python train.py --moe_layers=[0, 1, 2, 3, 4, 5, 6, 7, 8, 9, 10, 11] --balance_loss=0.00148 --lr_router=0.00108 --batch_tokens=[32768, 65536, 131072] --max_seq_len=2048
Below are experts of layer 7 (counted from 0) of a mixture-of-experts language model. Rows are named router (the router's row for the expert), up (a neuron's input weights, with its number), down (a neuron's output weights, with its number) and show model dimensions 0-255. Each number is 500 + 40 x the weight over its row's rms, rounded and kept within 0 to 999. Numbers have three digits each.
After each expert's rows: a language model's description of what the expert responds to. This comes from a sample of Wikipedia text that the model never trained on.

# expert 28
router:469508497536503527500482435490483507421480506467555540504514477547488458481548541396453496561512496518539471447480518514480460481504453568485442558583465590475531478476475493533525487544507496519465574448476499547508459534525504490530484462576480490443421513554488550520473530503468519467506494504519500419493418549500416468566530540464466544518508547517531576510435514478449506508558465460419464504473472450550406512509558534545470491499463534446556517534492518553486475552438413533529538510484470531492507535528496522443573553477425480477450456447499503437531482466491459491516527517522458503486534547417586574550492511591523427496524529479567572510515510481553594479463476481505441497538539499524558421503464538527501486593516527490514501545495460479477458506527441
up0:504483497491488504534489484549530493473565489465486450529495441491491441537530533449515536514481453442579538472491510513416471451452491482523489541566530529515512520538489480542530461524495492521418516504468515568491509534508474525475479516506489488408520552512570571496578515464498431521499441552479479494534496495509475488522427537575533479502576483460461488413534424490511486489513513473474464595465497501510607495394537524516486446440491513496560562518502466455443474467470542461498457533482546495572507601510536573503570482485503459458451474508481457425487541451527457450524584518442540525457513454517521515501422549559483523508454466440524568480571508533528485482500478467460397511542525596472513475433552502484480603429481483560510505538509524550530497509529518
down0:512473464522497469526572520474454488451514518530455531515458579527450493509512556495439457450502562467499522538543501495534524468513469510549471476545511439516543537605539461439485509531495474391451474500511501479498489473511453504497477468452490532576521572486489582463450491515481522489467472490533490552497533603487457469511506465491520469551536445492438543434493552396518472500454459417491498493587512503513487516525546482500552505516541436481526520469400492485429524454523551485487483515523429408492457552415481563554524485539493515488536493540480429441554472426599519492536496507521545482447537522483434463483468567554508534570527551527475492568512479551507481441501498474524450483518449515478486576541553528437465553538468568448484550539491495514506487583515463
It responds to: The word of and similar prepositions inside institution, party and honor names, such as Communist Party of Spain, University of, Doctor of.

# expert 42
router:419436538497553532533419411518445494449479497558559551510498523477514491519473544447506515476503491523504468467552479479490500506531486575488527541488510543515565448452455469501502542568461558485422557464482492555489505516479571497480465480498548455423489491547462463457508548466546561514458432484510509453549464531512486483452467530559534555554521518458552483519420485422495486515509454488485491609464469453522509539527489527521556487590542503600477582490431478532490537525522550547570508485517553478439513411462524522509506473504492475506549475481466522495595470457407499457504424425491542554482511507522495531477517545453493440473513495542444487496479639525494531488479430478511531466467527474530503505515497524478545502564471574478500565514520510472507527567457553
up0:498542492515495573574437484480481535469533468546554513506548567402569449524493492485489514435519555486471517440462478453443533492479526505532530503486515465523467508494514560495583496449455463443494493393485493568466498437488519545504434539544613504490490546541439507500505498428488547482505499513496524515539493529473448468452415502491486474502500454454476446531474485469512453487548516478547493582494516447498568592458479471518540521520520571528503452574409472473441440458552511566478478440452484498511495450463538461431476452520502494464605460538556498480489473569468486547544434543455514486409514526578531472468450526464555463503500501536456528459480528509540510537489519468540465500444437472464544467452467478473447523508468571539506468500522518462478568577486482
down0:389493560397477515488482492427477483534544504422499583527485462534483488483534506471487576461490536457409546514500489491439448561436505484435455461517517465521522489639466559512484497441515563546472460512490511495512533460478522532448463472498490593536491443523409488497463475516482523451500481483527433474492496570517480542536494464465542491486519447457503477480532498491469490528458526534560534458537454507492540485468530432547502521478526531477538515486463452537524524505506547452472592545582482487432509472567472570525585513541527502559494492525450471509487521529464533419395520552509507518583526494536507441547495454546427517509497520444489482501542469560513511478507538479503456527458478516454446508495415492475498381549536531468523468452468480552515515473466489
It responds to: Paragraph breaks, == heading markers and heading words such as See also, History, Track listing, plus infobox field names.

# expert 16
router:539498511524523491474480499423468558424559507552508541479499500474452547532489537502474535472464514509537528531567476485478453499598396524486463456499468521505504484513478509543484465472467517446498565426467520547490430534479486486428500464550584551449460537511545534450501525483544440507390455522497491490453430523519479535510489527554539539497435459515529558591463483472507396476492488539401530518466440512591470529430431515494539531486511520532507516546474477520467510503484506516508480557464460471435482490454467458458530514461493500533423520461500457471520496478497456493517465428504443554432555454445589539434471493472529553465585526493515498463539469413491531412522488537437499496468549499482497506418484486499477514590489530495450427491494455484456508549453519
up4:513518494544546495464516501484544537525494501550542571450516473477437530436548482581411496553558583497502498423534544437449467450463446412444520460555475512506525519474498495475529472477518491503486531475474466561524477562502493542482509518558498530496503504536511542482481490490495471522369544490488528509518426527476447450529529534511521529479455509458601458480498528485512479484437594443438506573434488507526541517473474455499451467496489541514483525506500498525481512552472430542477483525492429490472509557479470499484528489503529519527547553472429553490502501475500450507556531417456448422474543428551515506515479449556567461561508452550478501447564388480464515416461497498424433515443483423531516565508477490477469526539471529542427493525448501441461440501524534
down4:522453499409489546503500491462572428504527477453481519462444519561460501474547538444591421492497516560533528500458566514488532539528616492536467513506515554474494529515450533531502475523485509535519455520497538467568555486488490528553550496496521476539474469502500522475552481520459561515564565558448479493429483464460433457462495532474492466458562501429495487565579525485521471516512479526449452451535529498456447471474467458489545544446480536487472491528453511534434526459534509451496534453480466548425460591525528431491553516495483442450487570465544524583425515459495517456384507476469510558426481520466522507516464499519545432580485554531485468543502491495534454524512435445503427553509480513481465451514494496475501513433449602537495481470435486452477463531463519
It responds to: First capital letters or pieces of surnames and given names, especially after Mc or O', as in O'Sullivan, McLaughlin, Mikita.

# expert 55
router:494534524499497547463467512424490557394541484554501516523514493486513520496526550482522476502514549477544506486544465479487460513549451536502515509501547485478564534516494508495503495479470506436509510403431533533464523592554460530496445446546531520479443565529432486466452503500478517554532530482456506436454437610480459464522509447530506547488468448512528557528474516481483388514475471498465468505430471380580454618416438510557486451522492501459516525485504499507507475594491525498554487519457512464451534446534462468453473520516531415552472441510551461510546526465544467466530423448436448501479534449427549536489479496483546578487540501505483557478540542490516558446464467519487485515500521520488509474513483487508504488528514552534431534479595449477506504537415461
up4:483482483517523479498508443460488445427491455473528477516525537471471498497472459386527472494485485485475449618514502485561494474426465490401479496545469512440496458509516472509508563504570502499480465473457436541500455512476440517422495470536491444461495540497490579505462485534537471488511433466475497471504450474499426545498545467536577502529463471495470440485485446489508502436512519525435498537519493531463497573530580469530453448463501468472470455462468465505454522531488481504561520500466529515473496488524464495529502542472525548522466568480503452508570509497528516531573564462462410504534528465639520533415523576496511533553461505500517539523635563560522529505515494454511459474423423510469490503600488577485529513516488530512430534430446514483477471475438512
down4:498510547536469474570508491559512413408447460537513504453517509453475470541527509463528520513548432539500520532530635563610477460492510563403503568514449485488433519536484553449500571569516501562538552428484479484515534497480546529520468489485542538526493540442530560511515555497463497561450456493521508510557450481431479548434543527480464491517509512486457522463514447522486507508553477489441513453457469535423464486469497557553591529552563575523460511500542532441527461456477490521440540483518567480461490459488484433485421487520511476435530439490500349567497533520480526511493503469528514474547516485534474515567552562484484436470508547470457462504495470486505434486524484499544495453473455467594486494502472470490514490464456480518514511520478541470497516505468512
It responds to: Capital letter or first piece of a surname or later name part after a first name, such as F in Funeral, Str in Strong, Goraya.

# expert 44
router:433495528482537515537461460553465510391454524492497542458530519535535456467493531468531434509523456503508472532488479502533506491567503502511522498489438539479604463489480537455473534526490480481514542422478560443496451547482548501462459455502470499448464502542538501504440562431555552515466512509487506475554498521528519516462472533536469507551553539536499523587391531455494467500460433483472482564495449531468464555543524539516582494517489505599429580466414479576511566486492511480546506526525545440432526473502516461469453468490454404491488460427448475466577487541483470512491541389497546554496539510541497544466532483501491416418459572494475488474461542465605502427452473492507471457480483449507505515475513447501456500499450548490509549476518459504476519503444506
up9:485455519456477444559474432541477435390525516445588489483430449491440458520539494484465464515522423452480513538511557556513439506516462532444477492534489535468554472510454519411498521527541518502532439451529496462518526482456463461462469489519420448471488542512542483570468457511534452552467495462554485461552500491524513460493462485523542506535505454460476524500516500473551452407506542500554503528468467502399431500560536529556592498475442504578409517482519476511471522505509474471541519450552590473466471501482507501444539418502494431530495533439424467505569497528508486513552511460494521455498549550493548481497522462499452460537501517480571538481537475459535547473460512441489465464485463498520479553477508479425429517528544493472471541536409501410464503488504412
down9:525537529490454512449476533523526513502479479506469439584526404413463582498541445507558624521463565457545499487568498510468491554499468510527539483523560521490435527529458538521473458453503542492505545541456470504441508512534477552543547445509541561514412517457507527460477499483512468483531501563572555497447520466444491563458484530440506447472506495527450516548510553489563493478412570498458517538445560447550515526475539517554448450448517477429516465492503483487585542442505508485449463447500534486513490489492537514593460554492457492462541451534494449499469557456470541517512604552513474581465492500481482426501509475458429478518540464551519465484476456433497476452491548501538461570517482546538488480479489503464451494434511411578497512544499509493528467480473498
It responds to: Line breaks, == heading markup and first letters of new lines or headings, such as ==See also==, Doubles, Links, Total, List of.

# expert 35
router:497542510490499500475450484494507582503520562500588527563477540556410487492494493489478539495509422518539484463531501554519521474472487517476461539465530504472575483470534586477494652495519502536439517556491515532529436461539518448445505482520491490492522521583491483484575505556522581526405540374501518516600494590450492501542529422475460481567468536442502475473493571432496440523526507450518508548498529516516469509500501546505567436493468549470500522520496500526493558484487485477533525531465449485432508474471487487485530475453428445581402430447487463508550592478519493511518512426595494576460543489521499541493480526504484510500537503522517492496509507459508521436540471479472459491484535455529558522508559517484453526515491473521563504577513488484442477524523537
up0:481479495495502535456465506405545527529596444479486525534491505566532535549488416473547499504524466470477524586598546513454527429476458444563467484512509534559536439484551545463511556531575459596483460524517550524530488436495506449482581525525457543425496518513538505546531510486471553497509518484526535476517437547529535535485416417498502550510414454523455522508475471506456454499495496508543510552537450546536518518503469490543548437599479489415516562510473529404436510508512509531525527497491458513460496471467501476516426500500456424496437482511494490546581496508493516529532442463564486551436411557514505510466494495498502475520533551488483575435510503464498488530527486430564489450523528468520495474514451473426436555534458532515492475503508505537455533444506561
down0:514520536509476493443509468462540408454527408490445482469525501497571465480510471504566526506459476463467522425603521505565463487485494557471542477482446493573504482587536480504406551449485458522552464508557500499489528489511461468502446469586443443496468454465463495473515501507575532459548490523562515528543505462546457469560527568574481454452506491479553431452506534504517500480508542542487460496449478477520496481515474472525545502451460511534401509490536455488486483507503518438497557482506476459531523517418490456502476460536426424466514449475524463487402496515514521491490545444529404496498466545534482534486476537564490524531467461480523514556573460569525538490485516611541466465412456482500515463447537399524550455427504520494486487442538472464480540470458478
It responds to: Month names and time words after on or in, such as January, on that day, the night of, early morning.

# expert 40
router:426467526516567467488438423515473613479497461506568538399493530503494470524501525509485496518466522527626492482509476543532500527519465521502507533491528480558572487490444585561533522529439499465473452452420486525479541519498557459522458475492572547483503472531457437461550491447485513486439535426536476409516478529512487513523536421542489462544517472502436509519461537489467536512531487500518509477553503458498467530463488504516505437521485541596539532583496456466521515505541452533467535448535436457469513453541523474466482538526526451538531464384487463536590490389473516491555499452519438548451504536503484537504503477486525443477529453541457478487542516442494525470552412488499501549461522476489538438511490491530585408508513531514523514547508532469549471552448491
up3:501545447538568553528514493507512499509483538439466544452521548512496502425488510391504567526554456476557545477468540513470488509486500453519482522492483459457499487459529506548546476528515504510478504444512559455442558430439487537533476521506551467458423491521453494495498457463485455513442436495452501439539547458514535524488504416516482484502502469458500506574510517485532444493513517532530378457493508496447494511442569563422422507463477413539510552537468447427451451592556475471450576500541476492450466544516501414534512475492539494511529483504466480497534480461477518498597477488549446426497555541520549490499491473466499540491446538520468559483586490480436471527553464475557495451559558514496473539516530463537528439511518390537510484442509457453475504437442500
down3:498562489444444486401566479554510507521502493512499448558535531489433469428429439457513521494496458543530566468526427522536528493488428484583550495474447507528522471479546516508542474541492580520554429489586447531469454540493414489520474490480525478513499515504491450512542496516519474568571477556447457506481529444437495443526493511538464464529446508492541549542487498499500553555521483443505501504481477468408463465463543497485445553499465484446484533429595472452519538533500512445446538512518460522468562459529507523458500485461486477571469464544477596531488472497432443524517551501519445459538477566466585437456462522480568474462435491437453464507500534495445482499554460471441458547522573465524449435455455529499534470553532525506526503412510495532478488491512506
It responds to: Common nouns after the or a modifier naming organizations, media or groups, such as band, club, film, song, government, town.

# expert 12
router:448520488511518544518484502477435505466493498524551554523546537576543544511492498416493528462464469520490524511528572536481434506521466422493412466462523510458570482476510549564487515475504413470493478482488513469481475522448473432525439449478555512447508513492549495480524497482503499527421546454450418554512516539568423481491508535537527495485477405527480467512491521430476404442432533441500427466482407470429485497481488537571590536589506460523531492537492456485513468508425492543536491461395476469433481488458448489507539521507473472587561455487482445489532448532458516496590454490503455516529565584522487497542491459488536518488544510501526562515470511491547545467553485436483507500533556500482481509538477479492500515517491500479563468580541441452508440570526499
up1:480510494526525503500437564477473426532472509511443564555531524584515529505448559492529605468484497447476517510485530456459515489480472552558431503553584424452544446490483506451447568498514431537465477503531446507520449524512511489473460504490509472393514447557495525514496429524480561452538522419459486514504505439437462550440503490550561483474500497488434564532482532466492447444480532508390518440475516455405498535564531477505587427520433412495519552515488434538548465488471471465481545473445498511463499471532472445554518475454528511525494466529469511519518472506507497481455492581534453466514565491523515532598539521499498517505514501440479473450491432506521528460576470518461525532495553462505574460475459462510494471518461504539503512521465553570528453543517451
down1:523463539520559530436490566511580509521488472563470502503478553516544574498431519540470538546507548577468460505461473533454546475446506480513513470524511491563498553506488465487473502512461544481484514518545441499399449529465531475506478558482483477452497528559528527541504540477493520494500537495491530543449562480490558520538551430508520441540467517508501509511540541474552509488497483486564463476497572551534468432504512483523531472498478424461479545539504532458449449503492584453497436510533487397484455487513513452440546510504555486519495407509498357545459539492570448451483532517467458488523491519538413515532502530388478554536517498439526497454475452512514491485495515569463574529467512477407447478512557480497589506452500476411569499525577448445491466541485516
It responds to: Middle or final pieces of everyday English words after a short start, such as Th+ink, wr+ong, Tomor+row, and nouns like hand, water.

# expert 17
router:462470540514545510493476482597448548362514516474551490460514545511482493531493508444467471444520470493619546495528512576458472536516468474490539490491473475473544514509475524516485467605429493489454492474459485472486511577550529527567485481498524497426525507503518480482558477557499569558524487452467511534595502483465463516513497481502486540553489551446433535555472526495486530499473482476511482499483428485560465508438466583558491474525480539559511539533486487538462556493444489551485521452440438484476553552558502491487546540455449423522507516486427515490536490447517503480624512530506448468472505593429618506459495483528493494478557535473458581521518525507476611470510444501534511551501548539531527453529485460488454492529510530544513529540535496531515449456526456
up0:529543501539490496514492481524559509424502453483541466478496507482477469488436476399468466498437473439477550479500506511530528519567456531491502511467437483523456526617493522558505535507519470459447508547564502471517496511505467485557445488469471530479478516462501495499541503494524502481497542479518451434464524533445420484466531539532577490539548496477445544481579538510622495515551507466438485532529479469472456467537544521455598487537509521513524486403490470528436547488462540511443475406453433502512521457511547482474488602492458539505444465643564491447488522504499508545550482543582505467525567460544541487501484446497517542477513477529485580465568465526444469518523565499450504502519499498511558525461471504539511520479446551586491505577580556478495500540457499
down0:484496530478478461498484482438493508523442391485511567513543503443491443546395485492517491505459526451482557517514558458545520405478472516455484546561505534517528394508556510470524525522454454562534551521456424510540424510470508497507527472516406535449453510503520520490440512387562473529525456535481574577506526539512460492452507433515471479506538521506558459500466525443543453547429571493489446490484484521461537512540511486455544463527486415469538469446496481479434470437518467513524496486514474533456482445523516491436527568521534500437464527510546515537543568532391447515560417510521476475512415555515471517531510552544480516540491430532438460469535549494520477535522486535451471476503483534480550504529460463524510533473489497475509549442494519519528602542494519
It responds to: Derivational endings completing words in prose, such as -ical, -ic, -ing, -ial, -ation, as in psychedelic, theoretical, classical.

# expert 52
router:521512553518517529464456447519420539494484547482511564490573498512502468498497574411508476475441499559518486499486488542527497504522437493517430533500455516548527509505449460483504556545427469486422522497518571525519549563473487386512478489466530515490451478512532557481482509543541471523522485479587490541523446564504516544521492474512435515535497438490465536508479504494461446487508474483472541449474431417499418588434531505581498438491580516541491542486455450463499506465573478559505492488434496508495464553488439496519535496519477509502459489440506515489603476533489550459546552448489448519444485518564498497441497482519456414505521491535463503448546538442562542460500489526508486498471523538451497471453589507522530436597508538558490582601552442502478456530519453
up0:468522456560514493502471431489504505524483530469500505440494483422570575458510513472429442548587484500550565462512467562550523483486508521527439496513492512505460551481450469459510493537455468538458504471443533434438567494478427420580447548526550588540490477509478484519518462466441514551497459502578465525516508522586420537546486545484478465436412475476421530475515440541510567569478414450491504469503554456449438509506532499528466450538479460541466502442448489525464528512487460569448524486532509576543493492537517527546533490483510451489484470429586446507450451489447525473473472440492436568537531504578537496490487493489474496497517492523523547517492482500497490480404543556507445527493517506474446419494493513515468460520523509526423546534481548497454567490514470
down0:546521467446537516501487475495555518500556447484528521558503479551555500464475471463523468446497518462441494440547558500506491479528483475495449517458529542468463516457564456514567527450555535517516496554426432498498515509512504488474492474544525514496541545517528476510483503536455472505466370492501449590496460461475476471518550483423455469516488494553523523566463499501563547441455517509517467443484464602556511489535431516466500500570409556456479520509481498512579526521579486476549521516485512495562563472415557575474511558538492476488482426570516513441498543495415543477412530446498488502470489478571484597514533483532473521520534466509461472471504447464506484506556517463513565468498481401574489552488544537449500403473531483507590432517488525501455527500484543
It responds to: Country, state and nationality names or their final pieces in locations and lists, such as Iran, Finland, United States, Indonesia.

# expert 7
router:502485556561595496502475491551481494497512528486505527426508461552437502502538578485491515520541494467533542440506472492459499478528477464455521482522512546485532407560508531529508503549458495491471554495478545445444468564506555483513447430550528527458507502476511489503512542473514518453518521412559459413518426512521520476519486472479495529505502488435477526537401524440511532538501484460477532425537511515549418526510510527575513443545458534556529504526461451529481490581434511477465520475467481565513482489568548501430495508445471454527437416429553535418481492459490556489528443522518505506516524523549555575451485536466442462528567541480540514474493524507504506458493421555470411481538538515510572425448483518551467539556573539460563589574493485472510478453503528
up1:528463515517507443507500443559518548471410510505513436498509458514534517570522453513504470551498488471572462517501533444483506527482505512431509468569510529431589488530527518528525488533490527543525489545516409550541531532496504455504454487574557537510450512542481483473525563488544542463500508495563488466546487514446456436508474504554524531446495581467454541476481521586505539554530551454470475542425455563406476499496503437513543442477511436458536444514522458510481563489471513508562509474424628509440546500538503498457480546535541471486564478458518506499519546562472520505545416459432529519496507603497517420520534560506524548574562450475531477484504523501489460457509406513492474489561525562548508512583497533488487464424507554518544517531545535487488484497537476
down1:497502447423492491519515465562521610494519498560496522497539474559469443435546499526518505565529471485495508603519472417539447510517465566440473485503508503469451483496549550497521476476538514477444472546446467497511580511503440484506544557501500451539420466527457552525502480407504533525483458482526449545493474481554495556579485457524506464422472482509466537557477502530401525496512458512539512481548499493514449534530457550494561528356564460487487511562499503488514491533531487472525548489488405517484438474481511465491483424521545481469469458440396531499497446524509468535499464531496422555500513490534503447490509484469374510477445495523530547543505572483428545555537503491473503512544460434508439467528566495491492551548499425509494474498527507490471503480572522
It responds to: Prepositions, articles and "of the"-type phrases inside running prose after nouns or verbs, such as of the, by his, after the.

# expert 61
router:517527532563517497441488495456478564416491483483544488508492512468489535483517529497498542544558531469506542515536442453509468480583438501497455475550468474531608473478483569494455493515413514437450556471505487543510504614531517491461511487564538564479447517562506489455499499515606472492453500494516470473488456561518503486528446518503528531490386460461520528568494602477501425505489485531503475523520529450584503619464468519524452533541512498465521538497514473540478505557504438516494523465462514495451479491470498479429484540490484453496454546506520466415485466507537425516543520452495459466470568461435537539494516525544446585439573475503498567473591555480521523483512419498503476533469527493509523404489486512468530493553574522546445500482540497491484515508409518
up26:503453466521548465480486445482481483386391494502467458383472527517428534528508549463566508488490457418489419535441476532492494474538406508483518546548517504486518517491529515515483464493553449484478517525511450501477514563543493503470507468517462441517535497458562487464451546569533470518499526509497428536511543497520486463492454535479486533474523534520461549574460585542449447472498477516511487548522475557529484525416532528493472530431510513536510566484513493498380449522470500534471500508557433534461515499488499491484531502515491542563572600500422413457529508541511482460606402537497465495529472578461476502501486467482461480514549490535460464441569513491544510505524524534503460524513496508532483475486467495531526532471502579507405579480415566505481515474469467
down26:531470500403496499526478496475556494461505521515488495484520512518456419569530486508521428498499494498424482480523433491618512463488520453455462490518451499482436502456501493579506507540589446568460510600457492472472529493492461517529554510549456457513459521494534522418545483514479458501502456484450572498509471464447520447556549484492558569524540511484586499497492489587541473388484525494527511505445617492525528520478505501516516465463558466435531494511488516506489559473502460573509511470486486493517522547505480538511571469537456520541555546489470536525561485527450522564491436518519465537523501548500492519547491481478537539418526541501484444469439494514470482548474597530535525429539475469536444458457420416566471503430458491443441529538492559475496546475438520
It responds to: Tokens right after a full person or team name, mostly in tables and lists, such as "of the", Jr., -ić endings, a comma before a ward name.

# expert 57
router:530500546506538550407464430500446513481492523482488493488540544570522599496521568495481541492408565431501496488546497536454513501564440512465489477527454493499533481500477503517507516495526534498553511518530499451487499515503493447542483512551507472398458552500468498425566483538524497570468502476499481437505511474510501420527530522469565482479553476533472544584488483523478382522539433447400485501514411484500533583489531554468577552483521566500464505468489422562541533476502525504512501525485500521412447418518495510477499550470501476574497511487474459515515537460444491589542548515460506497469492468382457522427467471457470516466559538495510479459603475450522501489506529539500511473445535446522521480486544535462507492549525531463509459610473490470466449533482480
up0:489472473566499540515511441497477463520557577507486510542390510438511538469507500486499485516539544509495472459486478478457506442482433499472549441558558494521521446498420539519548558521489515498545513494560474440521403508518448547543418501489530486433477475491482505517539506432507512466489547522563592497589478539483514483473511490506480479506450428471545544630514518491547527493535483486494425535439509433497483475477500526476527510520461515500455436498521545538566489584449473502557503505496590500452447453481582459522561521381498461468510511539511511499448517528505463529493418458480527562448464495437453476491509578468551524502513495466518466536494510476505483504489497462457498547475514533500477527470540487430497523501614611516452552568506490471584525483539503
down0:495468533545505475470539481521494502511485459543383476555525554550526493485462465409409397449534535515474555502530515552529493504554502453427541526521439544425497568524411520458551563561516507465485532445509543541486566505491549494569408480449498505466482497519500489457515591562539478504458475470460477430459557602458515492463521489486537523576524473517487485539515524459501517492450504448497410453480502503479479538468387457442477541501489515513523525485449464576500523552405448387496497505490492523502499574539507490434487465509442548472527475558516500507553499483491468563482469551409536494529546488494577478482492521518486469480486501472508545515514457511504492478501534530535468497509498563539519500491438523502448551492530477444448485545496488571471449513469462
It responds to: Inner pieces of place and personal names after an initial letter, like Kansas, Taiwan, Ohio, Kentucky, Vaucluse, Quezon.

# expert 39
router:446474502503483513565448511528451565488497559489540533468507515502475522564515571509565452433463400530573525527447553443545489544509442498508465488563466515427481489561481596445485569465472462503508515457516458517559540597455523448460497421498469496494451521473532448490522493592547504485444507425587505528551486556461483484516526465535467506562504485465508456524469565519513478403486540405512496458491494506439486556468512539526516529540490540527483625474456507505467509515506489506515489426439470498469461493463478481504520557500464430520515500497433450479582482470513545520565570457495489539507509551481465510491449526475446462405553512522508510502579564512544505516517472530513457500472537427512496481483463478565433528491509516489438549481569467518464483530467470
up0:505530487580450510513478485484523467530490526481438517469481456514557520443472557423486434595474493516548557495558558462481527512489458491464434462476504489436470523531483503462583426562546509568494506436534521488442424530423555462524563467515497572510510481524557443438428518597565433555515491547488550513543572528492414550528516492480509487530490527498577447526496503466510460499452536483504498414526510498441462573492520521450499524508481516501522532511478509474488476499511456571547444486401482499512455501532430581508464502508504396440505429536552527493522565502459478548460507504436578552496522540477541506447512522538417553468529522494504546528506481514446572461508545539513461528496502473516466522474503517524455447468464459514457443495507495516508516487484412
down0:480469488500491525465539490486543535526423572509437466434453501437490495455513527541520516537429429505509557556544581560515465492463438529511506441461518489519443526504496425431554492489558511483510483542465463477541473537514590486419497448555512499462547490423525554483485471556495428582465450472537563445484523488450493490522556456471548510529507466504520454491508449437484478508503476483531432523504512513393471446448531500501549519569527479563486497483466558554547502467512482463481486460521527504537478527490536533466465480534502479469449539624436480566470469539451426508524461470542488540591572564503493490524479466508534497456480435553488483506528468565481484574511471499502488540490506473517502500414535551495506505526428508423434447460518552540462591530500504
It responds to: Sports results vocabulary in tables and lists: m in 100 m, kg, Championships, Games, race, tournament, squad, Euro.

# expert 9
router:498506591579600514502457423516491536445477529509480558501484533527444455525505559490513527534576492504521502472533483492497405417541501516477462500571507563448548430503432509503565522491419459455489546516461554484472506629511503442533477523610514514494521462484503479507501541467481539476500475445510494491535480455496496546497536431536410521525534538480473493528442524519491558511551475511510434489496519496499421504557534518537512483531483500514546550499479467562516556516477459509463551510451493513476453499533481524407484435447490507551442483483430445419488514523450501445522456533548500549488623548486531506451487490470507450538566520526484484507529507499502544434548487507485488470541509533554505452477476540511428470538580540502495546584576468509457469555444478
up1:458465529588478533498486503561560430472513499471517562468389491480487451475489548455560500602532525506545528563544592520471441549502495464485498451486433544455531424473488509494489440477499539496474531440528564411483532509541493451546518476474491493537508513430502472477502557520547481494486526510572428531553465543524547503476564501460551522506535475469512484550448477526479544515469491477542450506472545466524564519461484417580501468448514495520450609523513521594510518496514455463543582504513476451544504472519481511469542514455492476502431469465557533397493478508428489463493561549551536467550462509434507446550546508493475533495520509486478454431484498483507521503452456502561479511495485535495468504494524537444515497439486524443499555427575409562521490554459473
down1:485569607516546411494483489488491428457499465537464483554569531457508505528509478484494510379517494591391504448531470529489506534483499516480491542418487510476477467506516447484493476547486525480568431435460483554558457504483531522494532482494468467396450508540538568515572508556503543515537495490505567509525534488464505523471508442485466410561574528444485516595532450520521493502437516491541452522497544524530493483480487547435398448585455502471411499465577445539516544479533467435444472469451447486475467551493544531512523528447513465501480533508463485511584507489575466476465532507482528495487482520551515475547470483491512484519469497532528459458530567464501479468487545428453496482560533508566492576528494584500446485518463528484468471531464497484459483470528484
It responds to: Prepositions and commas linking phrases in running prose, such as of after cost or plot, for, with, by, against.

# expert 34
router:532506542504554558406473541547450523479490558529484492483495503498500455516486540503401579400444543489500489488459504526514457482492469421511471523552516482470554533551551480514535529578443468482514539487512586448503546496489489438517482478512469484464468487548467475470493495547507489526529516488530517509544415463550503449505515523468517534525456434557470481604508492516418422543574497468535560503487430451553476517510626546495498517465473581552510510489487501539544503450519467464475547546447534539442481505484494503536490447460494489508460492452445432500586531486466465523587466490471503510399575508476504500530402529558491513529552565548506502491553441447537483487501491569507567495415562460490503449555499515508503516534509545544562528514508503458535453539488514
up0:475453472471515535498457517523448545539452509488532447448487493480507485479482509453476501428488481454494464425470480506487497616501433449413553499494545484506581471475496493450508466521583535527474510460480490489454520546546573530466449590519535551516502526544485531497489489550527556513501452511474477515579473476546515560527502494543538440449502473521529562460515457465498473505538468555515505541548548484521498455430575485536506544508417487539414497526465525501509513476508446481443589585502534541502529497490562517530466559500544454544598515471461501496568465489449492478501530533538481497545496445450582459537495462517515432510605507489603505506534550549530543439451524599427469498511502518455578478554495533514522514508538499503520496511504553443597532509476557
down0:496413489485486521495484453476519500522486438455520503549497539469450423480434478522473468531483516388547462474487512460504437430542440522456552494548520462530481593569454527474451481502496533536544519505477459458473502542528572554462509503558467542487517534441490532466450482442436494516542412516484537470465517457492471471556509402497455532483487526473520489492444422539482523518496599399424491458498539485525491434513507436494510467508473475480494461532510476476490454513510521537500446471522582491524497476586579439460473556482526514599554522562474484441510499521460511479447478523477491545457446526508477506470504480554480507514434426424503494501439549517541508527564511448504482513521491407518557491483477382425492522478433540486518486510521434469513562489494518
It responds to: Middle and final pieces of place and foreign names, such as Tol-ed-o, Oax-ac-a, Gonzá-le-z, -ville, -ington, -mond.

# expert 18
router:445503531521516511511487432501465488471534469490527503487555513519445510542501495410397465474560570474557529473417470606526478521474520484440496488452499481465486516539524524589544572535463490531523512474476524444494415491487549463534527526502493543466574519520533492474467514555453533528535503488504472548603457480522511492590511442538503444544487493424403601505443481553503443555468474464550495544465422413562473481541531575529522455600460506592445494564445518576505507458528454460480537480488532478473488535482500480550486511483463473516506527508442506512537503490486516526546481482518502533487548467512513570520463481490442534524563448487571490442475500533497543471569457473486479588478532473518536470468554526520483447502520529460493553519511504476459413487498535
up1:487478534444492486541482431512494571495534523498545485523548480457473569533533504542441411532438527535516543540524492609529469561514519566520501478420485435535515471531460517522455461569496504508537492476513488474483494499553432485503556507415475490442543507414534464519449505547511496534468531474503508523468457500495523430504479463489534556524469495484492470534517484525514437495475492488527458417525470477554504534480567546431544424552450463516335509444441556469496621537509496490526485472459543445497501533534488508546540447489480506552571484575541493519442536493535457527478431521544513507495476540500483552509609534545446505456489492467544545509470453463538488513530552397459486519494517449485482525446494490496459489536522475526562514511543399495465482528506532
down1:494544552504494540540510499512558510530529563488566488556524475506507498444441531408450447513446501467445554472461493531415560480467509477452480495521448538545542493512469494575461406473454427432495523500440474524508463514514511461481536416540551517516489477535463470505473520459473483477549488427493491516419448494530554450520500477486499537500585443452539464470488493508539533471490504527563492426540553491473543511497474499492473464497495455518504517502453524490504484606518428490445559506475563513457450486396486502512486415544470511514435491531524514504488516529465429614438520562482579576499469530508489475427527466573507550412486469439499464496518490536508490566475482488522528461518502508559531418458506537503494474524438456530594473431522492539530495501428548
It responds to: Suffix and inner pieces of long Latinate words, such as emphas+is, pand+emic, perturb+ations, proced+ure, and endings like -ement, -ibility.